config = dict(
    d_model=160,
    n_experts=192,
    d_shared_expert=256,
    router_score='softmax',
    normalize_top_k=False,
    balance_loss=0.00402,
    router_z_loss=0.0001,
    n_groups=8,
    init_std_router=0.00961,
    optimizer='adam_hyperball',
    steps=8372,
)
Below are experts of layer 6 (counted from 0) of a mixture-of-experts language model. Rows are named router (the router's row for the expert), up (a neuron's input weights, with its number), down (a neuron's output weights, with its number) and show model dimensions 0-159. Each number is 500 + 25 x the weight over its row's rms, rounded and kept within 0 to 999. Numbers have three digits each.
Before each expert's rows: "mostly gets" lists some tokens that are sent to it at least half of the time. This comes from a sample of Wikipedia text that the model never trained on.

# expert 2
mostly gets: " Pe", " mark", " me", " pe", " Qu", " Pri"
router:481529473543530520500474490503492488480510464483476470511473504471456509494476443534496465498512510473454511535494521476482509495472469438474525510492516486471473460507467486504497488487497529562498487458514475519485487484502501518480490521495489494495479488469467496503509536489511458457462518501475480501529498458514521497520467499515438500497507478507569474516482499449502518442566481501543472498492505485478519516538493494491526507530464511503525484500438489489480512501528504
up0:474504463459509506486514520530462490527498479470483515482503502510465508499517488467486529492501536496510510491504531516503480526483469513466502455494528473455472533522519471501495480465493472485517489432501523450503474480515520487524512501471448500452488454489538495495532533492539504500478504523501540562487500452495498487512467537483507510530479455489512515495472507493505493479541459492548476506481527480482532540544460510498520499499466474475481485493454506513487471515473438
down0:509458487514540509482465476539528514469536453544499537492521521514516498518498497528505492467507515509521531458539524450499537459469510487485531520506511473511512434476507451551526562479526513472508530514513503506543494480538533507489479559501494483461498483474517513476520467476481475485493510482498442492528470480498495494519475501521510489513520493493495501498461463530510490471520478449493499540493554489503480500525483509491520511475497487467497483508502484459477511536530475
up1:468510529520480488420522461457531468496486549524506499492489513520483520490528485515479478496479530520513442477506487477523517467527509523559503483482519517505516489496489480495494495512486483481487503520514486513443512532472526481506511496483493501503494514507522505475521523495491516501490491459516518476456511519558461492491502496483494491503461500501486543477548483515534503507447496503546487518510514445484527490487481552486488479465449457474481549539525508541543521524516463
down1:500487530477482485530507490492476503541529523491497500488572485473529489494512459489485512502500476485525453531489466470479504540491469542470498517503439475515525515463553468495526469543494481479500475521466485463541489509519557512465488479502492527473494505507486516508480508517475507498469518491512508492452497523564503506538512534519441485473502512499493509515502504488494482488514513485481520517491493526488544506504528474522458491538539502528551534518495570531534491495499486
up2:499483554519506527508518499524553504477490442522487522519529531472512496521461558527526545510517548533501501499472476493527524489458515495489504497535511477473443525500516462509514453496491484450521473516494508522514558491533536470489471523517506493502547492514455492515518485500549513479480496474505498522515481492507460527517538537515492510505478492502541496475503517536524520483498520483522481492491525498492512480517549478506556512472514508480480475467484490496440480461521481
down2:511484501543454500526467494478500507451509505493503515492532529484488520532514492521455517504490456501470475538497504488556458491508519490512516521489476483496506485491566514538506457463507477466467547504549493456496478500524493464503510487480531466528494492508505547492481484536468535472444490511499488513501513508500517477525482446512460518501522458524537523525495502451504511462479459463500533493489519467499549500525485537488521534530508524479473530485489507468483524512493521
up3:511499511478507511525511485519509509507521480535486511558509499513496513488505476504482501482518474519525472494512482474538459526455478485516513527536515527516488462505464505497501479485515492495480480546527486504508532481535527499494520504478523485479513503452465469507495585477545493530530480568509483498476486430540489508479517515491473453472518522524514544537479499485473518477459517479481506482461470543477502498532513487492557510501492523501537528480525505510536541481463514
down3:512481483525486468449482455547514478502527519529543519513534480485505474463517494535524492512526487522480526466519500461493513484475499489514479505490513500476534489527495513505478491467520518516529449487539495501504518552501545499498440516521477543524534532456532518477498493485449476486475507437511444526521516483520506489450456473490486485489490525449520491499508511488506494515515507481520484505474511470517489467439511495489525491489484515499518537536470505488526528497444506
up4:528519459523506463544438492507500437516509463519518490510487528515544543538463455493508491506466478509527490509530536465472495483491501493469497525528535514473493526490518483524475523476500493511484467536556489464485516511524534496464482534492485492531491481537487509512494491496480495483474490513510498486514477548502507516518488511454432476462504461529491500520464515518477526470535480514518448508544514481470471514496516510475495522494499518545476513471548483480535506518484496
down4:493467535516540499501505494515460503496476467503516517493523497500517536471490504534548526480490486477459561469475504511511552518505473469456466496476478448457549529484544489494499536449527547488499488490546492536487510493503461520488479519503509516499485457503522501490512509472523489508496498498511439511510499485476491451480553483493536505487440506501509485461507534515500465526509511507496479535526499513537512502508522538538498511532485496467508463484482519478542521494541514
up5:474504487518527529520528504486505530458530508521507505538513499451534520528524489508518535514515491513473526516519486483494477526517477474478506520474483541479501477484485484493541506519470518515488465485520496505532441486493489489493489498505525466498511491492533475478456525501461472522517526529494462501491527526553522533455494478518509499478566518500483489466449518498469468542474522483477500485533483468513495501509476530441506526520511556470492493485529497485541521432449507
down5:457511546526495509518470495514454485508504491509527524525484504527527529539510528478474528534493495499514507500466506494525398531492500542496488524510491496509483534467497520488482545485541502498470508510465530486479533434502485522510473509505540523477484529494497482504460544497502503469505497507507485485500483536460455472518547501477504524536495481548486472490494497514477513506470485509525489482546563527461474513513500525514494524524488470504480463478510492508475492478487554
up6:529499477452501548519476522486487513505518538492484472496503487480526510506551496487450513528474483436515495501524480503484520503478526517495475476521502508520442530517502467497498513536479482454499478476507494462506477479472533507506451435479516489468496489513514504530455550496466515538468509483528518470508545536478522482527518532510487500473517522472460461523448515440501456519492536497484499503512494469539481525485511487505523531473489531483490508487484512474506529496467491
down6:474462510494467500522507473480481515486459530435417519477517506469470494508486487516523513522494497458521494484491527497522469487495493506485515511528527488465453497552520528533495500502526471502440518496475563487498473509483472467494501474534492502507509494515462480489533476511506523522491483463544462523518493528515506516507452507501481490528475478484525500521553514518466527498485437477533493477516541494507497542488510513502530476485462535473488477494484537533538479492500505
up7:483476489482501552491470478516538522493503515514512469504471500540509530482488482498501548430512514472495502460445490499503470531481518464485551485505494505502523476523521515566525458489521497471480466463480471521516517512510440498464504478491484449492517505506510511506493517505464496454497513482517508497500509508481484487526497543473457502480504459515519504575480523525489463495501506500515522502510506474521520458535560504515519489448472530491544488486482519481516462524496494
down7:477511502506462494530531525516498511485465497467540467481512474530468488503489474480525501528493534502519495556519511515488468496514477535487518473555487452465519498514468548514483499481465468523438510514492513490517494509513446518525516504490481506478484514545499478504543531470480535487488430507466480492458531550479536528468497529492509486508503466479493517479472516481460511498505529544561530482522524463485472525532464517491480528502499501511525501472484493478507473507515497
up8:460493505495480500457467517488525511525489440459496506542498462484495474467479519511516443523513507513487494514506525509511495494553518507501477472496468534534522515498499512485497486551521471516532542567497487506490491485441465498489517508509562513493521524438484530498527513495494462502530474503463478490505534483511476542508518517514525507486469547501512535482545499518529532530487540465518511519484534481478493544496501462502510506535516491520520471537510533476514531499524498
down8:533464477479498486503532537500513517501521494435476502477489453502537520515504455485525505497467498486487485497548467538490510509497520472537542488482437510537485461539500491504503454506456468501498498465542501505481503555497529504551500520516512514481494459504524510486523480511488497519477510476483482546518583497503508504533523498513473458503508513502489538482495501511487491509549470503521487473462475498489493503503541464474488469473471465473487534500525511516500513553468495
up9:510498525441456465518525472501506529533481464485491501499555505524527514504467527546525491501520525516495485506499485485524555492551532518489495470508489493558518495557517487532523488476483522501533480528496475521534533517516484479483499525473503526510464533482490489482533518494540453539449462513530533481452469509463489529462498500524504524499481518525474503458479490478513514505478509463498516465503470523498527476450519482481491507496505531469529481485519525523486475477491472
down9:456490518506509480507497494463513475471500524521528511485501505491539439498502504511475483528502489469482519470539494483497506518489472481512448463488520487468507521424508482490506499485502558519486533474496487488474511509490513533461499533524494485482517536474467548532473487519465454535505500510564472501469467502508484495457492479492527509491508464475507492498523491523478526527488511481471501536480499507504506491489506507505490441568468480520546480558469499495548507479532467
up10:520474491528452497527512503494511471529505488521526533502507530512519498495467583527488555512525530544544514493485519468520491500458492488475486507521503482466544499485442494498517482456485521525525519516507483527476566497488486498500532494495507512512500510526480449514476480496506512511517465500479502519509481499547447529517514549520502486515494524525535481479533466542507525484480488446531456496512531510465500519562493505496500496473505482511486511491501496522508514446544496
down10:501499475505451454518496513500478482474551505520462536510468527482491492547511551524490475509458484533493497530463512523530478480548499518497509535503544486490511505521524526508485524553504479498499506461494531495525483492498486466481470471510518489470464473515514504506474487485519506497499509504520552526551482516503508474507480499534464523536553523490499480506523540522452496516495459483518507489484531465476526513479477507500557506540519539469476524441524473466482496523532513
up11:444484473486482497453533524484491469478525501462500522486506499475456497519505531508463498468565501488451479508530560494499537481506477532490506494511533491504511501482509503501523484528479514542538516529475469467488469442486513495473482550483504458497458497500516482475526490510510502549489463528469497472480540494508546477498516499504505499491506483492506520490491476502500514503464482514532489508501522456481497531470461498501453543535508515496513499501518543565512509469456459
down11:500462526523492512491465521536518473530566531508485521487524500498506490514506484513491504471484529471529499476501509517497503493531538491464494511536462484515532472474474447504569488481519509513522505532519479515551466501537510469490493527521494481466487491500532477495511505525456493501519506480488444459463520486496509470473443512505520476472495502505509482495454527519542451471499493451487529547482497491477557513516522517496488497485517518499513474496534455508448519525522471
up12:516482502525503502470493517494459527480512498415494490495510523497508486544507464549511521512488478525452473514527495524476521512503456464524542530504501523478524489509499501495486461449515507515514516495447469491515491514499473485435548478548513518485497529523499503505535496506486474503500468546501527503494508449518481560545459515515488464517532474496477491505489486484490457494506511485525489452503493527495486551472511516514493529551486515511484499518476502526519457485460492
down12:549516517458500473477543518514514503487547491528504490517483504529489517436474499478482510456514548459525495481475579491485504481534529553506507505503493479556493488513517513485553506483490514500516488525437500498521568479544546511499478509510551498469551499480475477488471509522504471509523487483476507479529528468493500537471493515527529504499510510538469480486457500522505501471473554500488497490512512507498529488479473507526495501507482488523475524477493483487492490485471512
up13:506520500498529508555529518500489524532506492557492509492536514513505513467498525487504483473484471499494512496484499472481510480453546469477523452496458491495494544501450520507505531549485510515515477481531526496510499455513504524493511523444480473538463489488500503521474503494539486533535549535482512489522489543521488518522490500524494511539518462536520467492495495457484505487510477493447479505507455481556494462506505533517518520472491445462488475489477499496500455445492518
down13:464477450514497450532491509489451549478483462516504494497523479540526521515536504463498524508532500469428517507504465546515497505512427448436505455507500470508480503482515467491476526522482512514507476490511493504512515464508474480511509483496464485520476472528498513486522478480544537489510528523499521516483485463513511539491541500493492543505493517540534501498465485502481486516483504497463511494506515521524481472495532469504469536458534494498509465479491545538501482480491488

# expert 151
mostly gets: " p", " P", "P", " disc", "isc", " Pat"
router:461526499512526488488517538523488482468485478482463473497458492497464530481477491477498467463510512497497479535472518478470493498469463492510495500491495489505474453538485516481501495500492543557556484478486504511480475470522478535486494483510508508529452501466470448507474541487498479469461519516463461457485464464524506489506475519472460501503482488499542484520453486451524525460530474514540508470457475495493522503510514467458513510503480534516510491480456496504477524511500449
up0:528500514517499544525491553474493456493510484509495483524527479523519512449475554495494505510521536502484534507495550489491546518491483489535513488465485517524507496525538478514452525503516518478481506482490488521523513566487518480529475460485466505518482530498479494484522506481553508478499508492539530533452551475532476507490525463467522481516470465467509507536462522508521530543538517516481498513479499477521491476518507461477488474509509499484513531493479437544497456499485501
down0:468457480499504522468512515524543519550517521503500487534479484519538530521540500501542516493465519521521506512486515505519495487501471482509503475433460494524469499528485516487536510459498514515508515511457484502509464497466541488487495472465497496521509510548504463504498502530560495525510507463545518489504532500461497512523510449510495480516447466503515486507482506470525511494504508511452488499540509499520517501436563515485538519529490497490432530495465492534514499480484527
up1:480477524509467531491495490490493565564480496503552484506496460535466548528507477482507507482529501493493500500494484498536501471511506440504568507536515489511512500545492492507489479500504461488536533540535497494456516488511512506544509494537557522512498523490514537529561543494477478539505468507453505497500508475522532505488496508486487539469505544514527515517521483468473493495478521541507486499481497497489484520469488487533467526531477483547495530489501484511551504514517502
down1:497514518505514527522499535463524462518489502511512496486456530509541488465518495508512475492494498479505525510447498497446509479519520473473495519493520500435487556501518540471542519524485496512519494522500503477498499472555482482487454550497492477506518517446492522492516486479465446473491531487525486509439469511503464480495514473472472470477467521494472521471497467514521469519507543540536488511492503531478502436481496511481500519479516532523494459515492482473508481499556512
up2:511504482494553504507441486490468484485452487509487455541488526496533492461514516478510487544521440467500473527469500492487520522515458470526492509468503498492468510526453507459495493519502481500504533443458525503501509486464479445521505483477496502503513506542476504485470520525553517506522552501502476495509495463565487510501482526468500524483503464464489506489499526521493522507493501482493534457532507439509464487487514497510494522481507507524486498490487458490488533495444538
down2:467449497516558485493481460485504476511478511522531542527514524497512545580540511510506473504547461527486492511507458470553487508502495488484449472519510527539477536524467485491532509478497499532504466497520477465501509515469480544480486462503489521513461521506525496499534488522467533491494507516499481506496501504501484540499489512527505496543518508488485502483470515490501524496482504522512486485524460508476480489470476482484539566480521510497475504488501569549465502483464497
up3:482502508465525524509511515481504472477554511505510467501505476491502531524515501489516534494540496467454488531484467521497536539469507513504506478479481531492485458520479477469491471511524513524477532459468518500490465470431496477506501529452500499516517575501482515494470524492449502519527524477474505481533496515551538490478483486530534546521489517477501448485450479470471480479490505508479513511458501484491478479503512491525514517440493520497537506502488532493504464498486549
down3:481530538469517495537467475505511523482503479515509511456501559515471510481490484523481522522507517481450478499492466531505491483476493433516512552507515523490468523482493485531520501454506479504471499481483495492537548515520518517542450463523492470476485505511532509477499477490490523461487480513482508511510491507442530549505513489485522591515513475520520520464476500489532487496489485491520476497509484444507484466554521506461509468501511485453498525525481489522532502517489503
up4:499534477495530501505498506500477489502451513508516471486455483520449463463535466488471548467522490502466475493487519513512499525489458481538529478506444552507493478497525520504520515484533482505464487510470528522548462487518496480529466474510470490481539489494508489511478496517561508481479518488466493491466504473517520505484497508520471482461484519492507462534502488511490500522512488463486497473478524480496499443551519509444526463496502451509508536505459515568500471517510486
down4:462501469535473504491540515491498525473565468539515480499481480469463517510501491507448519537522532509508503538499483529511523455476506467522484483469509478510516529522501493470534481510539490500491458544545520483530501507470497505494511461495495432498520489516511480479486484495503461522496522520529530473491499486467488552463489506523497516501468481528476498503571486511511504486492506480494457448491509543472542503494515535492494462509559508517499498489492531454523515521490472
up5:495494469478537493484469526472473471532481485508484499515475476485521530479510534504506496527508530529466508482542538511502533512528503505520486492476504548543537506451514485496469533470506496492514524504520539501515445481536496518481501491481455529474505546456494518553474518469531546469499467486489515497518540494530477474523484523535465477499504468487494497515479501518505507526536498514479518490486480484492503505534549508475495519431461443493555528482486504513540502514502542
down5:523471491457501508507509514521532508509494484482495488505513529499502502520516532500530453470508472522500512487470507568515486514517460495458455492509521504516457484504491505475525466504519503532489496440472488515503492506488495442509521483518505483489550542518515502523546504510517468522516533472497489478498484486503485456475505558533531519466443473514500508497470452536512473453478506506550485493512478497491521524490507486466483519529469510467488489521459464528443529444519497
up6:461503552458520501494532461463524477499541482494502533515529470497476529547436507506526501505515514498538489509476510496503550512495514551487499502494513526473550480467515489513524452503510463530499535526446511500502489516503484453521528479519491492518511532523533516551514501493503471500535510502503503484509507492513480542517527513549524528510490481475507506482483533511507494536498468529480499456468476441462506487525505560504466546531520500487464495478480526494526499495472503
down6:481474481515519433508448541522533487483476465516503518483513547483475504482506492460523496530525514502433498448475502461525543522467485496479482476461515486499504460494470461499500540488503492476476508465533516461518494528455534512493511470479516507457482536521512511492506479494519489502481516501503473534507455473541502494497490497534544529473466471446520527514492499499506495496499507470510503532486479471453510502483539466498492520515445493481503445481532484515515514502488482
up7:534514535499518481485516514503527474532533513462498486536476444504510481462507484481492488487538494510479574482545479469513498516496488517529458499472519476526510489492509500490483490482498470528496518498582491512541528494537493521512522519467526488527477494464514507477510521473501509509500478594475547485499493497526489491529510500473495555523506471476472526498497515517507501489529537540511506496465491447508493498464492480545531510496454492458527502522494479524485537501522498
down7:530490536480462483488506464504494484465478496471506496509520514492535523477534452506521497516484470545504471422468490498540478554527524517485519526506509468453514514495509520498486493506520479529511508494473449508503515496521511480486481511489486485500535525523513501445552524481482499535454502485507471445521475516486510465474511503538508531488416529508514472471491488522531462486464494535514492510487451518538504509487504510484509547488537520500459490500483494499485499539521501
up8:496501503494518481501468466505457496476459505477545518498474458511448472465481442519511526477499525463492508478500489532503501515518504499482475465536485493490536523517510523500519495500503497504509536534451463525489501491540508469528507491498492512511503493516485481549470503505482440449489474517478537520527532510495477518496509494482519505474479475508483508508569493500499500490499531490498508454506498432465474503483469505481522466492425475518534515492460515532493562537532499
down8:532465481503500478469489513470440501450525508486520481492453525521518498496508523484507537515535457489469522446479492512509494511461494505486489514501515471479517530481552498509468495531538469513488463520487540474513490547498456521501503467472498505542465482520475496521515452470516446532520501519506473537525506504545474519468507478516493499522473482519517508491453448501534475520554510478470490507519493543527492469530530526459501504512514519533484502485501510520513541510524482
up9:473496514468486501516504523490505493478526459517474535498472505503511516466508539469502514458510470485528467537525494524509512474450556502472529566526519527523502505502449523505495524510503503550481534484506483513500532505520523485513489450483460513540513501499524467487489513496547491498537519506540478474511475517526490482483510484511497486512497517542523510495497490439486511490487458514548524465513495435521501502519514540501500551512478465462458475457495480477537499467474480
down9:545488501510473504497436530497494458516495476515516574533530525498496485504494508509502506507513494475528545474482482511510509517457516493485545511528525531486528460495451531467518496510432520495475481493495478500556523519489506503494478524492531463488488513514492554494478461535503513500524497461508501528530505530479510537482533482522497515465500465523505500497502489493469463505532535452496509518474494469477517466509529495508495484462530532496494569509540457473523488478511483
up10:520500483486543465475549485496504489525479494475473527483489488487509513469508525500493492459459548508467479523530480487522513514518482504531474446484494521554445482477488516512494464507481494498495495476516531479498493506537471474507497511500471516486451567497501514509479487473471517483465501474535483482463524447473517464549489555520531479485497495515484497530468532487535456474500524485493497493513510493548491531531476516518522486458505505481507516484427537496478539496515485
down10:517512446492518563490459522483468517522461507513477467566488498481487544505505465514543516475510512495466479530500494574466524458546476528492518522535483469457491452461526511523517503506526531498520511485485478510513489469465495470509509548540553472497499490507474494533486521471505534515481480477467494500513528527520511478505480529456501481524512486510472512525518493536515455494506501514516537488504507498495504488528505532510481489526498512503504534523506522489507479514523439
up11:458492478492499522524460503481483489463479470491501487490439508480511555446551526530503508532525468485488502506494545537522517468515515499502479498503457481523520475504505492495512483510458500522510472516510518455487470484502516463489522476518523499497474498506487528529505495509501486518465518529498435489522450476500496487487526507511475493483490454535461473482494492536486528522536455511495515505514504528499505500561537527465556509500530517521510563543513504474540457495518519
down11:515509505517536494523473488538488503536510471494464522445490511513518494475458505478511529475505516517487499522484475515494516470516522544525528514509497500505478484463524509492538464503512529520454495466461492458476446530501480493515496480525510504497508512516472549461493528518488528546512485478502498479481523530490465467484517484549491477519520504548476501464504467497440507488480497478486452542503487433519489497545551533558519463530468499470525508516476495488491470492501498
up12:494519500480496524455509499517472490461503451497531471504484506510529489443529516518492461493507504517483521515482481433453508467513491539492485470474469507473438500517524491498470495487473512527484510502489476490460490501466494446517474496442487498503470462519482484476494486501552487516554515522525513564495499528530485481512533494488543501496505515527511487479535503483553515499506486460532565472490537499504525492500479460490492505471462519489504530514479447509486517508494494
down12:478475526508450500499507495513510498502486487459523474501480469528499498471509536499507552499499487511514486510476504467485505473509551531497542500507487520514516489511512506470456565519511485541480506513486524511521491498469516537457491519471512488541488523461520496532487493475460538482448458503476474494476507496483501519437515553488497477506525521490497432499533533485481474501476478551500510498494527502485512506446517489457524506501544511505490555524454452499500471461491506
up13:568521473487503456488539494491502464480468520461500545516514497500526491536511505492476465446455515521499535511496500501533480503542506500516487478507511496529496533457500500520495525487474472490477535491528547522490527543508515456526489508531504494487511487495501513483560485461483482487483512503550498501453470475496504477546491532454494556525507523483452488522481542481519518518500525528515514520464508494521519516523492509511502490491553533476451483498450506479466504506528472
down13:500539514501519489482490531522481508457481523498485519525489561498507510508504473520487516503497523488479528507495522492496508513498537499468493562536512453476488515482524522485512518481462516465474481485498497503524516483539502464549463511511526493505524469502500554529508498503494506467472531499489511521524514503471465528471545467470517454561496473554471504473499492503523496464541498497542505500490508474533522498560494544522508478521525566529509526481457490491498474513542459

# expert 58
mostly gets: " L", " Z", " z", " l", "L", " X"
router:452538491504494504474506532471511471493498443461502478493496516490457532490483481505472466491481502464472494518500536506479508473492497481530531548489488548515448450516471518553536495458481501520525465509488481516454502509488493515498472482512502494541480495484475475530485533514499477474468496539463491468466509441510529512527481527475485488533509495484501503521460518442499510523529499478549543487492505489480528481495499472469546484514453496518485498492479489541467521473524494
up7:565502565473528507482504525500539504501490513488494526501505515511513490480534470514492517506432483487517502499503529515508476481513468505511526514519485513492457501512530435485506569552490513487478501493517509468453519519539526520515448475455504522472467531502492490523475489446488532508448478498548531481507541505502463474530514516468525479515475471500494516535495531474517487497513501478492496544492499475526486487553500511510536492479506476508541492491453487528496491519496496
down7:547531522472495517518506502460506506506521540514441519485524529529517466511529445533475506520516532481463516494514528509514498511503488515522520522516501531505490502475509499526488483426474496506482569512518515433497502516478481509485502515478498435525468487488518485526462442481492522479480513498542488505485489484471473504531517466460490471469526528466458509537485511503498479517452516458509492503478488525509501531507466480517512540486498501500460492505497480461468462494524533
up8:504526483491498488505573517474555513504520479501479484556493490498494465514508516483502536534456485520450524509479495526509497419515493506501488502497520498517520468456502557518535478474470519529525478497484485490472534524522524514513484525507546499520519502513469493523476509466477559527506486511489460512493492505473494510486485504502494474490507470494512502498558524548485458504470467486534520517495473525509481534486463487567478497489541510522499510520482464512465468498532514
down8:482487462500464463468525501521504515509506502487484494515537467501498473530527501484464491485468510509537486501457496542513469483480493507493476503501512506519490482504495440512501470523483546486531497558515521521462513503515483517463522541521498500487468543541544458519486468484524480543496504498490464497519447523506504522487521546511498493564529461462508520523532488500497441483480473502509521467496549502478491494514499509471488485508487481439539497554526497500517502537457512
up9:467537470485522487497505532494493528532487506473510460508507471480511503412504534525516487447435526498527492489494472468549458473447497501487478486459515492509497470477507511495504463485498514494494555520539496534478488512507476452536539475475461512496489505520525486524459531460508497512512489508490529482499481477521498532495480526481493488496503484560498481491531524522495485516506525512490543507500516501479457471527508488535529453483466478482478517517476510445516499477511521
down9:480527497545550485490496511515502511493507508522526510473477503488485449508514518470537503538517462499487476474480482537541470553535519558460486510534503477489527529488508489480504495487518504476502505535484520500495537476477454513529504501556512484524515468485544518499479491495502508459533498491501503492477483516486522513508493469484554466484513468496455539473461506482538521494481484484495514523492563454439520526512510503488519454550464493507483528502501498519529523545502470
up10:469494470476480504478526518477466513498484478504473469497496497497487494484463479521524499496496510529488539496477530495529488489487477482478461495506513510491519516511480525471452491465503462508511511521503496490510498459477499500492519499515558530456481471483509507457525515521501517503484486491516524522483444515518492484524456489520504484503569508523538476463528505531508478511469483480589547470497507531442488539490417479541486491511465475457499526506513521485503519483512456
down10:455496483473528513489455535539521518482506502480512488486493520507476509510497482490489487511482458507483532500510507461517540519524475502504552499494488542497475483501499488508514509497503468476580528479478523525487519474506488483512474517499480527481479520513526470494484473479501455479581459504478533469478495526478505487468499473479531510488522509488483511493486539440545478490529456507481574495530497478484515563507485514477496513474511521488484460478522520504558519493505536
up11:488511488494467514457441495505490455578518486506487457510499501474506535474460494504538523502500514471518519487498509453474542521506510467503534539460485536549492520458501507503486492507514501517501491501507548521497505496513495541508490463489480494547519503497456505519463530503476499501546497506481448485463509486516485526519477531485468531570493457491518524505486482519472502493523550499490533473519540523512515505517531534455515500477498502524507499482458478458517509520486530
down11:500506493544495487490478495493498453506532496537497512496475483477496524490493509533532534501524474505494542461520481524520529542493525506462503506524532494495551451490489501498529488513531498472503454493519514520531479478507438492526490521513499487504464465509542521544504465485508481491512457509549518540482525514508464509525504506473527494536459468457479497510491497479509499459506435546500510517474544522456508526490520535480502494544469523500466511525524491480560525492534510
up12:556545502523509506463521498526576553502481529512499524485485475517481491518526493526478523486515456506500516516506500513499472518507501503489491542490517509468503458463480502489487506521496517495518484514498462481457479521490562517444450501468539524464491433473489476480491526529512526545464493514507512535508497498485516502518500454503505539521486484466507516488500516485498515493503487471538546546491485530463520480491533482527471528538555490473503493465479506477507506458510495
down12:472473478479513465471482471514498491499463484509489514523501521528554503501510461466506497480458502473476515469514524544475456480536553505484465470502538530469498431483504475510529518494524492489446520484484520498499496542473518542513505535514486499500458555516467507480525513486532514496471481504488492514492525504515514473523514490499480496553506498469515484504507484506534435548486456492436478518517490502524467468455524488511525518504470512495497529496539487498513536502526512
up13:547521467468504497505528526462521467501534502495489521489502546499497502527515473536511528502520512440534514508542522521493481506466516511488484498505483549469506457442495497497487494447499500524509474495502478524510518494517522485458511515488477476464483485498496477511497463459456509550457506521451511524490491534510494481501475500518501501524479506489527504473517494457464516512526487465504481560466483520531490492529526515541506537575543472480502465479519496519531480462518494
down13:510489478462517521487460498469488530528500508522495525520490488504482495509517535465505536506498516491483508496500509480457470501545500525512483491489532457508536470486484502538478535473527452482502461469508499492517524502449488521538503498474488478470484514516569496526476444490499473505512509486489479499470488478480537523511495509469471538418451476469582488485456511508469516491484507500510550496535478496494485530470535505503509541489552500470486522481506486513521497498488511
up14:497503493519548483512526463513502502510477473490493546530479511529493510512520501493490477495497476501487459507446514489500524471555517513499494482554458484497480480529486477505505444541519498535496532475471501489444493512470489485534523463484553496542477492535534486494521488477464477468487496505552502481487508501491544474504533486453500537509504494492458506496528529523520476506471519494553531515527499479494543578487461507540512526475508488501506489533492519517463511521479474
down14:505488518535497458517457474473498508523516447485478467450517491533489525514521463487509531519506519456522533466527438564510503513507548486496497468519533486510466479481537485545479506490503563556515471500481473507465467526508503526521482501564517503500485463499493532534518526508493535510495479503509512530486484495483489507514551478502500464502520524518529479500504514496529526455477488513489478510480522484548468506499514508520548474511516443516505481511501484488489470484499492
up15:463527506490471508528505489493475504527514524506488488503503489502513524494491492487500442467496504488486487509518474485492462499513509486500476494497466515456538449497448490481518509514520534511491475503489498507511458501449455472483556505540503486465498563517508464483508506523445455560521536502439542472473534449521532505486454536495515484493491495477478507480512489460484535523513477479481467509528460478529495466488530523532492509519482506475508520481510537495539498469484496
down15:469469506458500454517490498545454504491500474533486498548497511477493521483486479475527511502490485492480507518489513483479447486496487497469487493526537533481507470492528492505461550463498504534483490545519538486508452523501514487462514458453505523523460539510484510524527484494505501517471499458504484481520495512536503554484472545478539462525486495513515490507503489433505445548483536483457509488503494484488523474479499497492531481513447535487440497516522489473512504490510511
up16:460541472549521519528504527497469480500487482545486517490489495488545511462523527496507475517461503534498493508497514506508473420491502493520472500465517473512493457517497528489494531534460546488487544473521505513482507509470518491478466513480522471493519504540507467527458487472469526485483469494496490501544482489521517522465491523517541460491533484569479460493510487515538463495460533496475493497502466495496467508517540462516492506475513503463521487513522554526471470488495503
down16:497522476487537507512472515478472507499508452486534498512486493487494492515519528501520511497476482521507518456516544478543487530488535512494504529483495522487471472478519530482485482501505515508506488535486505526492522469491488519529517513478504510484489468520499495494500484448538494499527473544463460526519489525529500535506470469520536483461523533453495542512473518500493483527514547499533528534501553489493501550576494539479509503520496459523432497507466537493530513482568480
up17:503506501526532532491482482491464494504499486491505544506491479522478534483472516476484531508530540496528516492524498512532518493468457527498516511520477479530483513475468498471497525521522489506497438513483538506526542535514501550469493482485484478546549534505470535540482497542452517483461521515452493512481491524508487522522497490496516516542491503484506492496471485510487502513478499536480516496516498554498550568516458440476527532473509506495531514534446482478514456493486517
down17:474514460531520485486479495498478440485517524487522506489490515515483528458522486514517464520528484530503502465442532505520511488506547510491499488522522500485520492512515495509495499533561481463523497459530510498489509511502453488462470541506545501540495523540482524489533477488532468468490477487481530462480506535513516516522449481510507501468531527495464491499500474506520475545496502491477510454455504474539527496505513495517501528476486466470502451434511492539485514507515559
up18:488506496480495510528520522500498509539495506499479538502517521485478510503467523505492505505524450469452508491481501491524503506476480520474530509516507466507497543489485479496467525560496466495524502515516529520538501462468501511493491496442483488482472526484453491489476503553488488465541541504448511454449510521479498544486532473510510535479499522488503511485476480506481559513484451511465439494464486496510491462496521468446485466472511492510469465509475492461543465523488492
down18:548520496457527493471510446499516519504471467540542495514516500470497518473560506489468516507527514506466515452546503477512505514493459503546489511493518502480513498503515490518472524522531452467542458536497514504514495507454491502502479503506514530545504524527501517507527489505508551522514523518517542503490530484493550510490443482519524514459524513451485508504487504499512499548483526527536548500525453495533531515506482514511487438502512471452517512492503484540493499497488518
up19:510538478477512497467561512479540523503510497480488490495491491496508502514563563443472518524483507532515486505478518522465473434484497524543460497490503467507519510483489492530550486503469507514523514524521491512476506544520522512504480525502494469508548470514464522510507558485510546509488516515489486507531507547462490498510481509459488473497510491492500517505506520511448436506474460499495512553485460474496496514501543503507499470482534485521528480526509468513466463478513505
down19:492489516477497469474483473502458514457525516494483502520535474539529504550534559461476512494445523497491524491493509520474470511507513519476503503500506467530505528498513478484523472520484536508521512558507522519494526515485459513465566538493515450514492513512503490480517466477521481522528489485521495516506468542489500548551512515514501494550502460494497482526520464501476492468453497515499484487469535510462481505507498520456459465534506483449530494545522502479513517509469510
up20:466501504532513513493465475498516458481539464518512449499507462487500510545514432508498488504480465528489475504489529515479495496534513484475533519511519513498507484523489472534534489526504503501482478503542528499457492467464469475504444452473539534474523440488536514490522536484472486491559510489478470467487454451518522502479479492505490507484494470495466493488468503458463478504482479526497498503520511498480492456480508531496466507486504512479486523496563467454479521504506502
down20:557478507461492527506524514505556496506497504500471504508523484482480485497488445562506510504495499481536481510491530497452488499501521525518453468475478496481493466522490504490484513438507511480504520462508493467498536542500546520487506473460487499498512534490474453439491561474468475517516524506511466562492504463500486492488497522530490510543530516498487500451524502473510496535549461485507468477490466524497503523485502496511512505508522528525466464494507482480483468519484549